config = dict(
    hidden_size=768,
    moe_layers=[0, 1, 2, 3, 4, 5, 6, 7],
    router_logit_norm=2.0,
)
Below are experts of layer 2 (counted from 0) of a mixture-of-experts language model. Rows are named router (the router's row for the expert), gate (a neuron's input weights, with its number), up (a neuron's input weights, with its number), down (a neuron's output weights, with its number) and show model dimensions 256-319. Each number is 128 + 32 x the weight over its row's rms, rounded and kept within 0 to 255. Numbers have three digits each.
Before each expert's rows: "comes before" lists some tokens at least twice as common just after its tokens as in all text; "mostly gets" lists some tokens that are sent to it at least half of the time. This comes from a sample of Wikipedia text that the model never trained on. Tokens count by the router's weight.

# expert 0
comes before: ", ", "of ", "(", "and ", ") ", "'"
mostly gets: "South ", "ans", "life", "ak", "production ", "Candidate "
router:149156157130143110126107145098065124130171114138171070148093064181137135115127110202127140125105155130121156117071127143082077114105082107149180116145145123147164146125113089157035143213154195
gate0:146145137150161091175051137138120103150111118109038119177103073147102152137160046157098158137176187095123156089122151119090113131084135121093106111084107170104171176112145090115170078154115060
up0:102112144146111121116135122165197054097089096139132092148189117136159109179128103102142119107134131076127157127187083152202130090121119164172111098076144134161075176079129103128077147156083109
down0:131110099061080087151040126099132176114199176164102082106112177118149160110162111086117105102136131135151058163156123131108136129182126109134121147113140174195142125115033122150177149168101146
gate1:117098163135151113064045142123087120148090128088090140080149099208173166135180120082204096061173121127147141124121121115120162147139155157139118178127122188098133045128079156169175066104082165
up1:127161156056076115171132142116146178105181081109158107132165148079107154150157123125094146107098082123170157146213174153165084095131112150152126119117124112169072106135131127111076154169163147
down1:126125190144135136129063076143113149075106152143097104091109114112141110131179103101106177105115130079097202145093129134176158146161153137098145175148164166107171113155095093115197152089163120
gate2:118140075097138151111133070135150140126104188151141124089163099111199052162144117038139182132100099132159106125163205113157131137137180133097101128175052105101076152118097099127117122130156188
up2:117157146164121123188135142137120184083141129063147205152193098090065118112086109159197119172161117115118163144121062116068101140122144182112110167123155158099176142117193149139135170149133117
down2:121140169144137153152094080107129117126169162092113126153182115149113137094108087124097159115111174173130121169114073099112135178127168159168088131170153113107144152122138117139168092116137144
gate3:116134092129099169160167082117208102114135128160154119125102154137090135171062085153054173106146101058097160126119139131132178117111127146137165139130121201099140136145088129048159127096169185
up3:147125137185204149113128131140179125146155130049121152153085097117126180048095117122141139159151083137117119100150166181092146173141108082111161079081101144104125165147142120151117120117112132
down3:125124098113162128132089150118086135105093137125151080125104094131127150095116064155106056159139141163133159170171127155174119069113122135129158189159082167115152156129092147122114185149161115
gate4:156189125118095127177157180140125140113183144149190107207164110133092099189129112136129140131162142148114092107121151104100086102153096193152114141155118153163111142079107130156119124107140164
up4:154147146070150179160052179145139129121178130132195116117137098136140048153141134130062141150107154088149119151110149179154069115166163151129192165127118114092127056156115114104150159141120136
down4:107013176129157114136100136140156176131123123169134094130154122188106123106120094103129190088153123099115134128255115116110159159095139177103111126106126182117150144104155111146108120122131096
gate5:063121107119066209068203101147159132207168137068150148136185124120173172161110163090157111126095133094113118125142133160081098155128116184135124179125119067134145151145077137116148135125092084
up5:148129157133099145101141084170121121172132126095171185125134072076125105107148147095187167160094099106104109153103115125084078161104075173140154180154141113110110123188048149117166174073090116
down5:176161124172117101169150103126174165129142159125122141163126195190147126146095109137130123103129142077145125084104105110110171157143109121095178111125101142132141114104158128164143099089078165
gate6:178079142203138101097177154151130139083180115127145154133139126176096131117121175079158131133103135132171125116161127162143100090155092170169120120046123137158131142164146136155144061092149094
up6:137190091087207160097134080157120117213084139110128141100099073167169138115116121129114161089188098122111116132114164163102086094172140137159122177184115120128111139133119121154057159120138184
down6:133255110180141083118105161105079144156159150156099165074178093165138111115059129167086174121139181104078128136012063121125166107067108130086119147121139121082099111112168137136114109112194171
gate7:052073129103115152142104142171141115093067137131100186159089114166178097090161140097098089098148170117136186114116130103116127045161132096128092171147161143114116098188137141134149125086163086
up7:109079122116110086140108136137148098110140148146139176133100104083163169097103101098109150131093131104176098081128116073118128133160087153130141191185160190165082070094131137110138167090125054
down7:146180118150111098159139103098108077148110132172155140096074173131106121183151087112140115144086112142123088190150166137163149189171154095096114105166121108139076123105139116106113179139159162
gate8:111114122154138167178146180126123153179137159143147142113159084117141064125150127114134146140100143087144141154125099127121102106179154145097127063114168133169150106113057162111111095101121065
up8:121128106095098123181169071077143093177180173160169157097157154071123137158138146063145107088075145122134151183122061140120131134118182111191130102172086124134135143147084123132166105132091157
down8:159214123123099142084104128103167166117120146111144186113180099123133096123171154081160119122086105120127111100101050135076171160086101129134149181154111144142113095078119169116113096075139134
gate9:088092126096117127095073109099150128148103190138089085168143087159086101054128152129198187194104153152108109104108100181128107189122152135145168116137119159106153140055123094127165146118110130
up9:154154136169139084093114138150155135129126170113143092139101103121134135087139107091149106074155134143168096114097117153131155157154120166080149080108154145112127142072179084146119145138127130
down9:136101151159186126068118233123147132146147107098073092114126149135121094155081111165124119108096115122184158124180131119188068169072109171102161110134160048106147083175122147136142196180129136
gate10:110128142148127204140180137140143100152138095162196152123036160166120127100126123120113107092084123130137089090075163114149127065149131199095128080095169156132165126114170162154102097144131145
up10:135139097127123093137138159126184115134133084119120086068180128148142146110118112155090183080173160081167116133106135086087108110094154093150156096135155109172145138202115098128154192142193181
down10:188135095125110137101072131059128094186097140170128165111143101129094087137123093113113043161063083108139146100051155118114136099159123105117134133149150088095121188109151165097142088103166138
gate11:146133134126116113184117151144176154139079171119114123116103113160157114130149154123128139164099165108088083122133090119182120181116132147115068133129104150145095147211172128123159110089142104
up11:134134123108162199089136145144136112150143126123118096145127107139057076076149067151134063133150089174158178185179106086109157151174136173143133152165150090072174115152151184151081129112128108
down11:128076124127118140121070096155167109165151089125160090164178091154149130144108105118137156133078125110119134136179173096149149159120111151075098098083111111159118089108103053147115107093154161
gate12:148155092132109127153107083123124164133124110134177179120123076098157134128131227117143136077140201105150127160115166143111151083178085096149141144103130121183100135100186055124120073135100147
up12:087136091056136119124069112142134134035117125200116124078075111136090088133132177121150111129141123045089108175144188167117184123092143144144164113108135073115150158153142118102146107116127151
down12:087040136176125140140132086081181132121138065127204077151101123149126171078134087113138171122152098119110073160171144085154117186110156096153138158158099083140131110148132161145156080101112122
gate13:101126118125162160109154135181137177104134107081124098152064119070115207062115061140055124096068134116078126094127176101106097111068151114109160130139117102160156161090129142134133187192105146
up13:206103117111131093106103152125113128133108116172173111144188179194104148131150138102117140123145129019175130100163075203157115135144080163094101106129104091137119129100146134121066095141127052
down13:119168075174170062163105141154152066123143132139160119145153173204158098149179210186074100190122150145129108133065157164109142145160098132137102180186126135146116128068095187194112122143082152
gate14:124128141127105118160166107098140159081117168043115114141121108184199182121132117172166116058119163110045139079109057143147104116123098173057070107096086120118093123104186124115145125142102121
up14:157189079129150163104108138075136142177142105116145152110131151110101111171167095089120120126160068116113109103142099091156133119074106158167148105115086174097154162123149162151088168122163097
down14:093173133119169128133113123156123078105091079159084138142156147105114136135195095142095118082143106153063112181089117124069126141080131108140103148102078138139106158118126079087118087128077106
gate15:134138165053073149138098058170150148092152128130134161154147156132113125152124176067157125115105162118188167150110118147165196145160123152143111107181135142110114096174078143141141148143160139
up15:127106133095118137115191099075095124148134139175095154142113112161177111138129115153129073171108112115136183137127169111145109111146141128111133117146161151126135106101110134162160124091117165
down15:084086069106076128117144091140126130118117149060105124130136125121117093171122146116083152154091095181135146119219134130069133122068136080112159139109095089147108140197155160179141112080062107
gate16:097114149147113153164153165147120126075076056128075099084091133132117119123114149154121120169108164126176084085165133141125132115144087162163110122106180143137125150099059129101150150090122141
up16:146122160089096127139120182072096142134114135088114131081120128170133128150082094085112162134166138097186149095141102172117140120139125122071150097144178126123081144116034152138106121182140151
down16:125092092118148190095145056179172110119084090105124136095113137067158204197104043116053062096165078141165132114119135173113115200110128123138076180139175115088122151137088109144106139140170153
gate17:128128126124075162116192129133100097147060129165102164101136154112074167108157156142074143046089173175095157158111121111172173077085119189191157097196113161094105099121185179160174106098125184
up17:086097144149154154060110115097115092163099124076140121074102165131148152097128095133157121119135138116129107070139097092103082106139194113149165121124117103146131108133173127118100146137117140
down17:158058128068118182119121107163156172099123165040116144085136145112146140175131143131163117162133140104101124111255044154155119129186146049117138129156150191138175144137162096111089159150084126
gate18:078156164103137103137084125079137100090079113158179137081092153104073149163151119125138136118134138160100119135136156092137162160090149153088181130098128128117100056105158160138172056110091172
up18:144174133096152181108131090163077085120061123160143109139099135182062133135127143121117148113195169144107124152138170114156154123114098127130216101114178092077134109133110155114127087107118130
down18:108000127125161133131148148119159107105141136113103121165142108123137160133123104127129150127086146139116108117255080095118119119147158142154152122117107110091102124144142107138117157098119145
gate19:116163157096060137169135173159170160073153116121138091147149123112105074134142088099209193152093125132112162113126112145130111095119150141057172166128112128141142115137163112148075086136125140
up19:100133065143164141166129125128106172134127116143127178067078137160125110055135107130079100136111136131166076179181143047149164157107156114133138130150136060191155129089084169113082130176168160
down19:088165098185114102139140141105153150127054124145076126079119146144148112165149074202148094158174091082174118164086101140146143087201202140088084133169187096161124132166123145089102150102158171
gate20:095145105150071163206100169117158142089119071137135133100160097122146136125138109141132154135145053102096160141111134156125130125159135098123142136142142122187115061076203107101126157127122153
up20:176141129129184076087155098138132134146106177101073147173149173137132108145092075118071067178134172153177099115171092141130112110137148170132080116092122128124117148137122113195130124120110086
down20:115100151096167134186193122100188157113111144120123183125117112197135176126090115154123155109136123194117202128151090052133162113102135159120145154130118146125116119117156132126143168074186142
gate21:137129188095145082126192143113101155147122154178153115122109155068094119110144121074185105132147149144199170170118139132131110148170177130161116142133163137131115116163111113143104080130194114
up21:088171123154102116204133095121151162189164160154161075124126139152180167125101129125132131136155173097171127171062139148122136130121154101126150079180154118119089097159129130143110124165092107
down21:188189110094173116120126115112156122128190144110166133153140114147161147100109119175079133115108149090095108102121103156128117110071134141140107116137132108128123094128102088174129114095153091
gate22:108128131122107135174109133051114055116137116141146119119134096105150109120086156096074136136183079070086108116153098168104173111092127108207130093151111117091101108090142143136137180049133179
up22:187127124099096121130158182154098072115174110110117140156139146196101145170075141128152108099099137131155161141146146091160159128125172125082214134110142179149191166134135100137149152142154099
down22:151243105122156196127123129143171129132127141154105110098055142125161131137115130141127134122157091110125078134000099090108119099153112136136125085115124167117121125116143094157157129098143124
gate23:061158068157170195095143131102123150163057191074049155094129152102093095158137116141157103154150214223141133127152156120181151128159095081091098162120145158126150155066144067171143135118141171
up23:139197149133101169107138152088117121121111151107119146082123139115113113144208149150153156122135202153129087114111155070121186108153080117103133091115105110109156156069153095191156161104170138
down23:137111122141111129071124145117184119089160080072092127117121188084152148118131128119128134115181154128065108164120140169108131066165067099179184101137106124183145161145108085064142189111164127
gate24:125089119121133095048158094132110123125202084156171145073113146112168150164080115130143096136152092137172104083138079100148123080105150086079160156086135151160137111120147199067145134119163134
up24:139086139148147074080150203085162096146128070131161149138078142118075129154148127109164115122120107147139182107128080113077113150076103160134158137175088114126100123110137148078123148151172145
down24:148107105185113107124090165119155130101088163130100123142091112100147176138091142146154175083155208149114112131170179198153197157145142171133131153161110152101167138107104149141114128106179130
gate25:112165134189086113132087203093140147132098104098097164136093134204170159099133078130087137118134110092147158178163116134188048112071094131101092178119128138165106100173136116133133175150102118
up25:088090102098138149128146092119124061064151181125133097164135105095103100092137184082189105135097109175097108122128151102039136125122166148103136135127119134107122138145074119117119160130148145
down25:162122150139127108143121120161125143168135194073118111118098175113132146126110114107183119193153124134100179154099138094152094160102132156076095147123122050092119162103103117081180119078164026
gate26:077124171170199160172058095160127114127127167112090142088155180099166139140106088105107188176163142087154074135158108100131131147117127088125147114160171130096200137135117093153229117147147130
up26:136115126178153150146153159158143153136103104116035100122135160166135193175121113165127098116205177119177094157118108165101128143080089138118128120087098145134143145150124189114187122129124129
down26:151120098086070061164112154156151125175131100205160168139156117146115098096159142147159122142127147082134114109136110154111132114115132114170115183131141173077133120096096168110132146136108172
gate27:106142134151134126128111183124126086165170104146146186108113111131110146086123119180111117171143161152080184106132104145138110055061162135072066120099094164120125166139116104159131150145124105
up27:156152144158162127160135164177118113140129101085219148110125125070107111123111076169160147153122146142136157155142123099136114142163154130110151060215151114142036228089177181122113109100110158
down27:109161155148089157161100095153152133153144164148122065112087070167155071153053147075073111130153074159091146088080138144085121111097102103075146128130142162120104124098151122123173118101129110
gate28:151140130076200119191085123114114164110142176085147118080108126184157112174104167134186132076113143130071133162185138146188131121079191136139064145094110199075150163109101127127134151093102106
up28:099086135122107098175111197085120101098073103126133088135118155117130184122116108117159142123148142139113149147114086163111184126097077134181146110123162114104108103109147113151159158136108079
down28:175128094120160098110028109122108148118100137108138139099148171114165106210129121116172167157205138149076177145137149137102050113155117095132017111125117112150110155131098182152140122110132095
gate29:154130159123137102092126155129136094082166133097147167129098093156186112118097164141062107150174241118105120126151122136154080143123156101162143117085117113145164117116057112095084123129139086
up29:148092134162112136137059134091123125141067160107123090108159150106136150116119107101153114134156020156129142120049164084148112099113148135105105107185135144153096139098120132127128155138094176
down29:160058091134102180130144127157169094161175136096137142145070110125082103183134125136068092103150168124129164109185111159144127085122129078141108169125151128089134091109107110074182134134145128
gate30:073147098172155163106135077131124153119169144090107190086116115106146103114088124126092134149126134166134176170133121102127150140150168133157120080168138051158095144118140104150127090119128139
up30:076130179111177149147094083056138089065148095130121141116177089124127141193163141166117073113108177110118140104172113106111125149164148092177186078164122143128134084155130125135111136097105188
down30:135142125114113112134174127121096135151053096126150114176159146155186134172125130135134169138069165129123099098086131168086123095135129177152099113118130111163132107145144119083100115144132076
gate31:142109130065089122105094153113157063173097134130152144090128106097102134136146153121152104107125129091127136115095119131056126128125104145142106172107131147146114169171169080121080146126111164
up31:130093086151147119121143082141144160125080095122139038088138123112079121099131138151137143097136093180133125115085111178137159095114064162114114113097141134128116135157109152152133102105080138
down31:125118131142123101100134079090155109110138147121131118172140109133138189139123125140134128097156138150169118143126130241154200167179159149124157119136124138104194145138138118123090126122086129
gate32:115132160147184136138192056142143072085110137128122132150124111134152101137116136079217105113115151145192118083114184099181128145099127148146114138082131084170151163091112152176125140151143153
up32:109088129129147161100164078091129170088077099115080144137111122117124170143120139190127115134142101132139174153101138117145123090188123155121088096145141083176147165094204175105213120149127177
down32:139087165206114162166182132097116118085133101123045149142144098168160113145147150135144166180111139136132104122176130096156140145145095096146160223124120123113160153083102123149131145184107132
gate33:114092123151127099197138151157107123121198072076165119145060136161142163114186201083166119160165123144141089140175084127113153109113147151104154150145162102116095151113131091082144191158139119
up33:200147119046096091120100113161114141099119225084144133159133147118114133146097116172139123112067116119105179123119184133130136067161099139118128132107130182174148093110150113140161133132094128
down33:164104169114125125106121107147143113133116081113149128081117210149125088146138123133121080134129118108104131192127056136161163112207138137103102114142121150114150154179165174158124126142086101
gate34:093180144095136132109126151175141112117127138142123180191074119177091137137058139169074137177129117143096147103203115134130139138138096087098093116178056160156072154101118097128117111150135124
up34:161076148151109106133102136148104128183182094104113140115127129092125167129134136083182124072140138110156114164096113113107159133143136134156091167079203085090184116165148172126146152114126121
down34:128211095116138189136141076143109096096108159091117151101128149154064109161195091163145143109093158152083170124112094157096131138133210124129166100134127104130130175149101143144166143178151127
gate35:102134095117137135126145138153074170144133141148172159155092144183054133157150078084109177087140161127138170099113128118072115194101102140068091126185178102095161114132132177111104181110146135
up35:153180121141156134074125076084107039114133121169096150151097123082143125054100112110134109118105155104093105116127143171123199155100117106107112177136136188109095114152164087119164118153100132
down35:132143147103125129167104149181044091052116157149101149162098086188162068196117108130179091077158135110132113167093122136188107113096111159098130147135120170143192146127182193087103120156126173
gate36:132122094113155071128148162118035187157149166156176101119155095131102155111118100089162127172143189174188120092097135063136164168198097199134160171210116118102103146169168093171119136161146136
up36:165137140115126173116153111128138130075097078125149145117096119133173083123139072160064076074162058099126133145100108144146159135109144115143110113116116121110125101085141124094170174115119108
down36:186129169092075092214072136123110147132143135125104093128207145133150119123123074079195143106107181116200090113124155157129143146145185083132140143135127161114152164085106158091071140177113147
gate37:117123132097187066137117156127135133144141118099127169132126150146156091132126160159105133158170174159094096094131032128167143098082201148153108155117109111157172130175197085126066110091052165
up37:169096118128130124105160107130154089178120059160201129148110154164130167111136098111155154145099141159134127125148163119136134140096122124175123168083079036080110119168185140120101098140074142
down37:090073151190110096093085166121099131119186123122143117139107110088145099186175147119101166147115149179082134152198163136116098140152164113159093130133102132137129143158113104180127137168097132
gate38:132138164156144103154105172138175117110104077110144130101101135120177100112095117155084126190161139128137087170120112100164155137090169146124115090169135165117198135141091152092119137131085137
up38:112084172131140127127157086144159184120126153135166153162098053076083160118114080103176169145166169164108079137071133096103125127150108076172102124049116135113131093102151128057138072135186143
down38:136178107109128109085128102128157098097072182123126095130137149104097083145117073143148126181073124094148132162061137141121129144060068152147150123146131100117096140070206158124134108145128104
gate39:113115088104135135153111206167138106111124122164082154121125165124113169110094147142165104142087074057159116172142160183175160183155151118123165142122154137084136213109155090092207182159095158
up39:123105107083075139146113195134125112108099103133096088130133185168099179127125105125153138152113137114122077156125106172137102124122137146132123126179146131098134145120128143123133180151086226
down39:175115103127127154143149078142128101186102103047133154172134115142162213117113144096106133074162149105112088080145114112150123128141153121168164130104184189049050181112138125211150081131102106
gate40:135145128192143124088113094069171142071119097048108138134040123098140120149134146106117102102177099167102134062134120145195168123144112186146085181169124102124107063112160158086158194080132150
up40:140113110014117110177148093209153127109089146171171115128148092237139108174117141114126093164136172118140146137127137150102115115134211100135107140099124203120122179144099155159090066135128090
down40:154167159112145156160105133145136159115096075116093143152073088191092112116095159137124170109127143090074073084089126136124164141125113130080192144077172119200117121125208156136145139143100129
gate41:106145066172129125077102168182181094156156127117132126164103159158101176064075120106112114149125127100109111111105144116092084118080098150094186125109155137096145089138171145128124119141129132
up41:140164128106108129163126200157123187082102118152141111167059129118194117076208166055132107207108109117155135085117140172168140119174204199166067138154134099162127149084061118167178069137133125
down41:145182160185154097167113130164113124124137143145146122158137178126124082090085130193131109145120143065145119138039118138097109146131095169084122077145070144115169113084099057142119152147101157
gate42:113140122100136190135098180109133117167131129172160126101177092152050090091125067096117180176111070137151164126152136146149154107082134148149142128087150109065103125094108071118138142128086063
up42:070162078115161104182090095114115144140149142164164085144138095123159078142110169104073131150213137091175088113121116177160189129183150096151126154145161125109094141135087138126118127131139105
down42:075191096141116129119124104148103106155118196154158165138189073093077192116138152130127132079114119095077134155072161125138097115171172091111153100141134095156146147080096179102147138085170146
gate43:165068133119139123066118206119170135156181133131107108145103160127115104119147173125129161155141147031167091139118162083057132123161119116098139124120089119168137145120108085103127084132127089
up43:142110145158094135129093116098056123126088144162105130132112151095131128130107163140169158125065143163126161095120096108190119099170150138113139118180160117110153121145130109149150117107091186
down43:124087148183129110109169109117134087097168154109090113159148098123113154130089144109070126164114089063093110085164174118077123130132145132235146123100095134133091068131134176163123098068131083
gate44:145141133047114109149117160102091142107168143150085134147080130094185139123166175092114091124152168105135156125171132169128109148148098111127195150169098086148142092143088138125176131122122148
up44:117136098088087117084176084143121136115107125167037110179127111070137102083161132086094027082097105144126108117144137153160164147069090107123165124189075100143107151145107122134160080159119155
down44:115132086142087127141096119146108105143106146152119078114083122108049119121183121123121157114048140149140103094129139116143159142119122097143127122115081088152145122180118093114181138116140127
gate45:114157132156110160066121185119164139143166104143111130141139129095173130161139114134145148154140181164106082127110098167121101132129163094156126125166133155108140096171098095130161167093144134
up45:122163086155099092081154106173120160124119140117139125147103136118134124141119215151091125130114146217087131136115119099166134149146163181182119155144125112152122138145185101126106170112141163
down45:171174157075154153132164138120131131080181111114111130104106191135117129190162105067159130116123120155085149113083140144120140072177107187124104109094121109134159169102158055166107091145151154
gate46:145115134155134209153093117122112126142200081137121145159167099163120152073060175137104130130101144122137047119105119122159166111078136152121134145133149151097150142113125102126144126130133150
up46:093168072129144174120084161103115182158179093126092079116159063174126122116114125143128145116135132146198093133078164123191159106110114171116135073109106114102139116160157135133147111143094143
down46:058095121134078093166109148159165160142176152123119132086164111113141167145134096157157188169042123115132102140175142148143130103132111161113073137152173171084153155077175122122152082164068131
gate47:104133138213113106172147174175122117151085093137171112203159106177099139119123123140121128149176166133124169115154151095127164128077110104159141199178148124118156156079164170212144134143155123
up47:130161088071214156122156094093119163135095145142150135107150200091142107102134123069169117111084122106125080158111127171131142078197153214129167085129110101128161119180079119105083127101110148
down47:176131134126091116103136157141115170072171134163161115142108148122135119150112171137133211112136121169155200129123135092084136116193111165116161210153104069094110094100126100150062166123136059
gate48:132160133123075150141144125106143143079107114199158174148121110129128056191135163106098138095119174084169136123123164111157130105114160136101118068128141110148077111074129150184120127145093157
up48:068081149136122137109117140104110149107097158146158150095118099126105098169153172122125114083159193065110152125092128113128164111112147129135179073112102162129054151114121164195159116118161161
down48:133181089084131157119188149101146126124113157164131059084092124110119155124075104122151101104079183172143110116078127142126158110149084111142148108113110144103130127139103086143060122097144106
gate49:149112085136142142175198097143121170097113161072029151121109092173140112117075101134139131135100131133137112109104134103198142144116056133097128090081164162096170075231111105102154157075111103
up49:133136163099059136099093145078154094165156117182110092143187158125136108188151088176097110143135141081154123109141148103078203137081180113131103150172101120181100155069071170157143165146129079
down49:119128143069118150143089167157127095069140148150151069164103118092131089108152194102134131157103125130128142092135161164142140164082120145161116131120234173131102049113081111157152138188156130
gate50:112111169156124117075129168164120110070158117123156147122144173158135155103080122134138132155131099073108159101117134148128154113138088059136101098076119055124132137162196135142139230127123076
up50:100094135176124112075157165184155145040101121098169077136142128153176116105153090107084096168145169088115164103157071085102140101150129098132135139113136100134121187119090119127127179161154118
down50:137080122133116149034100156099090099124123153134095090100086116140077086135148132098104168139103109165169106103144071166120185174207101112108141126203149126115134117115121146159118100171153118
gate51:148079124133120094142130207192149151174172156133183165110120135100112189198182150119126116077098121198161145044110117115119075113092110063154130156101142162102117088114162172107114113162121182
up51:127182136123179164137162096122093155081114198139090091106148137129160063017103068154123106161121119099107151140115088151116101147106110136157135114190195162167154163127089129100130155133128161
down51:120151123112121086150106104093139092155157108134122114128143190120173156163051148125114087121101138178104103122099077114107166158122157120135098100182125114155078106137152072097163132093158097
gate52:101174153101134110175110120111105092135074066138120156188112119090191121166083126094108144136126121149101143134135090070140169176127164130107109135160154090162122113125130145108118114099137105
up52:142145123089147127126125115064120083151121112144132161249052151098161103130068135124173141139139153128105150172125136064143181157147155098134097179145134060163096127104178158080084135125123128
down52:093175154074104138173145162146135093141128142162151118190070154093143132102169126130082171129095141071114111170072129090091158135091071104130082144114073101129123140159143143080198118104114130
gate53:098137095113138148182119073100148083163162074126170161202170139177125114165103150136203129121106071091104142110122123090115116131152119145146113148099145069109123115115158083238123135149137123
up53:197114085153135150195128154142120080129130085130144158153124112150118195127158100128165100173178119053158130106136123151176154078143128139130146163106192143148131094156175117138146190138135132
down53:102101163142147068169102123119127193178112112122094133174131124133111104140093124093087112157122113093127148123152113167133136131125114130161086108139132152067113134158103145123128093141108145
gate54:177137086094098073137125121083185076186100112148107065171180147140109104141117106136145139095150110066104137135133159147136115107133133107112129126078160084115127186067126125145116083152161091
up54:110095112087111140112161090119065117200133142129106094136096119171104158099144099125207126135115097143066133101121077122135123193153171109213149096064176184067096134156145157152146088128143165
down54:122105117145120132178184134105204090153144147184187121125138186118143069081114118103178150165085097151144196093185134157130124119136099135174169150113165159144146105088098076110126097137166084
gate55:063162146145106130129182137155172175104152126136154137125117131092127105151098044156091160169198102139143058140087111149120146123132120183143155118141044084158129063203118123132129135160153145
up55:199153149110145126156187115137158143087124104167086122152084139139090097094077129153160107129193084135088106130096144140135122081104143140093134139164085116107165087127138146084063103136136143
down55:093126111136117078180120106092114115191135148143148128137166160171138146138142170121131098046141078147135119177155072127071084177142094122143102119130165142167116137124103092147089116057143146
gate56:116187124091128109199120114083106087118077143130121124188154056108128120143097138055101139104104152098106188167122111142152131119122140110125103112074084129120164142134120133167114137168145171
up56:120091111180145131162103116152125146172092060153144111108130133117144126116148150106113092162166110114106131105139134128110147069090128092128113149116109151097119170172096168085141134139100121
down56:075155137140108083133087118172128121115124079112122177160163199111129087180108152102134051122131087102110108076061128185105161121156138175100124115114114142136165170107144153125155129139111183
gate57:148076136109128142131119099126063147136066149142151140155120069187125118153138076103116119157123135178166087187166108121138071142148130169138145163129117127179153045158157127193125155186092150
up57:167148110150165165186164139106102143114161116145097163106199115083142107131086145110174156103070059111120094129138175141174150169128130125099164151136150075077140157094127122104125100071163097
down57:072068098173188110164094153144121141138139133142173137086175116107081165144055126133106168154123138136064144117203157182070162144188144142151117097094176078136179093179153140165118154119135096
gate58:125078174137121163148140102158197193080112134112161112131163141185162119101101092173090156146176083099139086183172143130229193140109156160077061118150140109088132114155145070121078160102121132
up58:095183109128162076157100158142085066180163120112077156094109164079086146124169109097115089103093138153160141093097082053046082158162147144121157143160123129194113153101108132151141165130158105
down58:126217065098154118126137169113107119183149138164130073122134139154126144093110148107128067119136134143101133171084145194064115149146175117096164162079157123132122126111111190114128150141191147
gate59:178107125125124120146122138144086120111129036106121164148130169134106156113168126062147133145132139106127104090074106083141076101141171147133106113087087154181082062145187167157146132164105122
up59:146084163122114056145147140118121136134177085116116157134088177114092076211151125143174179060125128116147091084109125117098126134099153106075102169067137166161098081086189143155141051106150112
down59:176133153093118127053087167124120142167152140071167094135076198118123164108174103120178144124088084077110124159159168167127074194115142142119184158194138129077140159119159174121160113164060092
gate60:142090109151154144112143163223140181168104108182105181119137159136101136160106148153089077132138138134199109176168130102110138134126108100109157145123092138120095143113082188151117163143093143
up60:118092195116106143160158160133120110123093101131153098107161146061127116108097145137134113077141088113166172162146077125129121147064104179167125115162132133132143065071124119132122124055128160
down60:071128116085116100125144090126133072119096130149157124116092133173130101098129207149082136181113125105103108215078068153078129112151111132126122102210101138175122123142149080127133156198115136
gate61:111104169139073207118103110154139126235096057130146109089164116140131143157122120135054120131092104128132094083182164033140150107156169065143186170140140152092136146133075161183168117141137098
up61:140139104175174161114106059097146114089108127071112125150159123129177101111098140115220123096143127096122178180072123152088084143201148187107049087159090117161152085113128092154104150080102104
down61:116192154104104085167145166178146121136157112149107152151124191118148082128123089170135175154158104170139118113010108126113154159131103139178082069114132110045156151118120159152167125158084125
gate62:147124098040174128092167058158120124142124140126121148128162120131196141160119191159146122155135060155149077109138114144160159166147125126190201124174117158092164084137166130094180066165160124
up62:146154129088164129176204121128132093086109064087135106107180123135116153143113151152148080056173094071181102065123113135137158136103079127155145112158117147081124136116184123162193079153142099
down62:134126165169108124117137148159142136157131130141115112126150160091170073153028139139107116128125134111109124095195134126118118127093109100133128147137134077126148094116150160140114137106118076
gate63:115179106106165129117138082152120153109115135158136135131148051132154087147096175060117074118095166166144092140154142127100163144165146186119137197064177163069098099165096149139094141114163180
up63:137146102159064103136087163051144107205196081150187098161159140116147134146089163132172177101137082162118173078120108128145089124136150059183105144140167132101076096120063217121089149122161080
down63:178160112079101142159120088134145131162153113140109128110112159089156105090162118154135144120223129135146157112160133152175132108162105103101083159158162070142098145152123033112105146127115114
gate64:062183163134141103131151142141118135169171111113071131172122108121147112085121141056053090055138153147167130160137118133174119149187130241124101126154137138096150089130159108123105176132107088
up64:073161114118132156061101167128148124103101106147156119126134130118154131122147139128040070072106125168106097126149118148174154124164083191163128102132153182121155110137180120119110149164123110
down64:099165148110169144132126133055151169155154108165127089147118100098158126111157125159111186152143103170137167145131125129121194162125167129148107080149149152116136114135140113100115114103150137
gate65:114138143119095097102124111132171116098148111089110090136144164092103113081160136134171166132166089173084120127178148134111147122105158157130192083168150119125124092132101142136158179162137105
up65:142089096144157181124121113138127088156133192174112156103124099142145185142091152151065039107144138141136142145096166146168100075194096102129110196140098156127139117120136108131093142149120151
down65:129226161117128126168148116072126169122113156097097180169187078180107144122148164130141112102122085161075091149041074120106186159073119159149121153100133107173152116083090132108135138099169088
gate66:091111104139124160126107151135107143088059149091172125142155086137143111105123116158167085164137119131228119146121129088100128099126172074120161084166132167106113144141053162145088183157082170
up66:135093144087097137180080141125136105125125119149091170167146173096109132151177151147141137100112100133121158163171123120183197141067103121107137200106123085155125145138149098149166164132132201
down66:122097120079180151083137187147147129109041137181156157115094153179065113135063091188153158103111064101135120130166076077190116152138075092123094108073129138105110152142131099116109124142126165
gate67:109103109142148150142155078137108120139108148090138113217148146162158124124114066118194088132078133076105147148159152097086131146159119068102127097082188172143118082118105117131080121122140171
up67:138113155166180185118119163146129136083142097098096123110143121126156124123168188095158079094086165170154112178124176143103088113113129141104215117058192147174093142137105138137073146152139137
down67:065090133188134135157131163115160166141146137127161176135132117122122086129128143144116133200146090153168151088177104114150140131122109156146145159095108144117101128171099134112172131113178142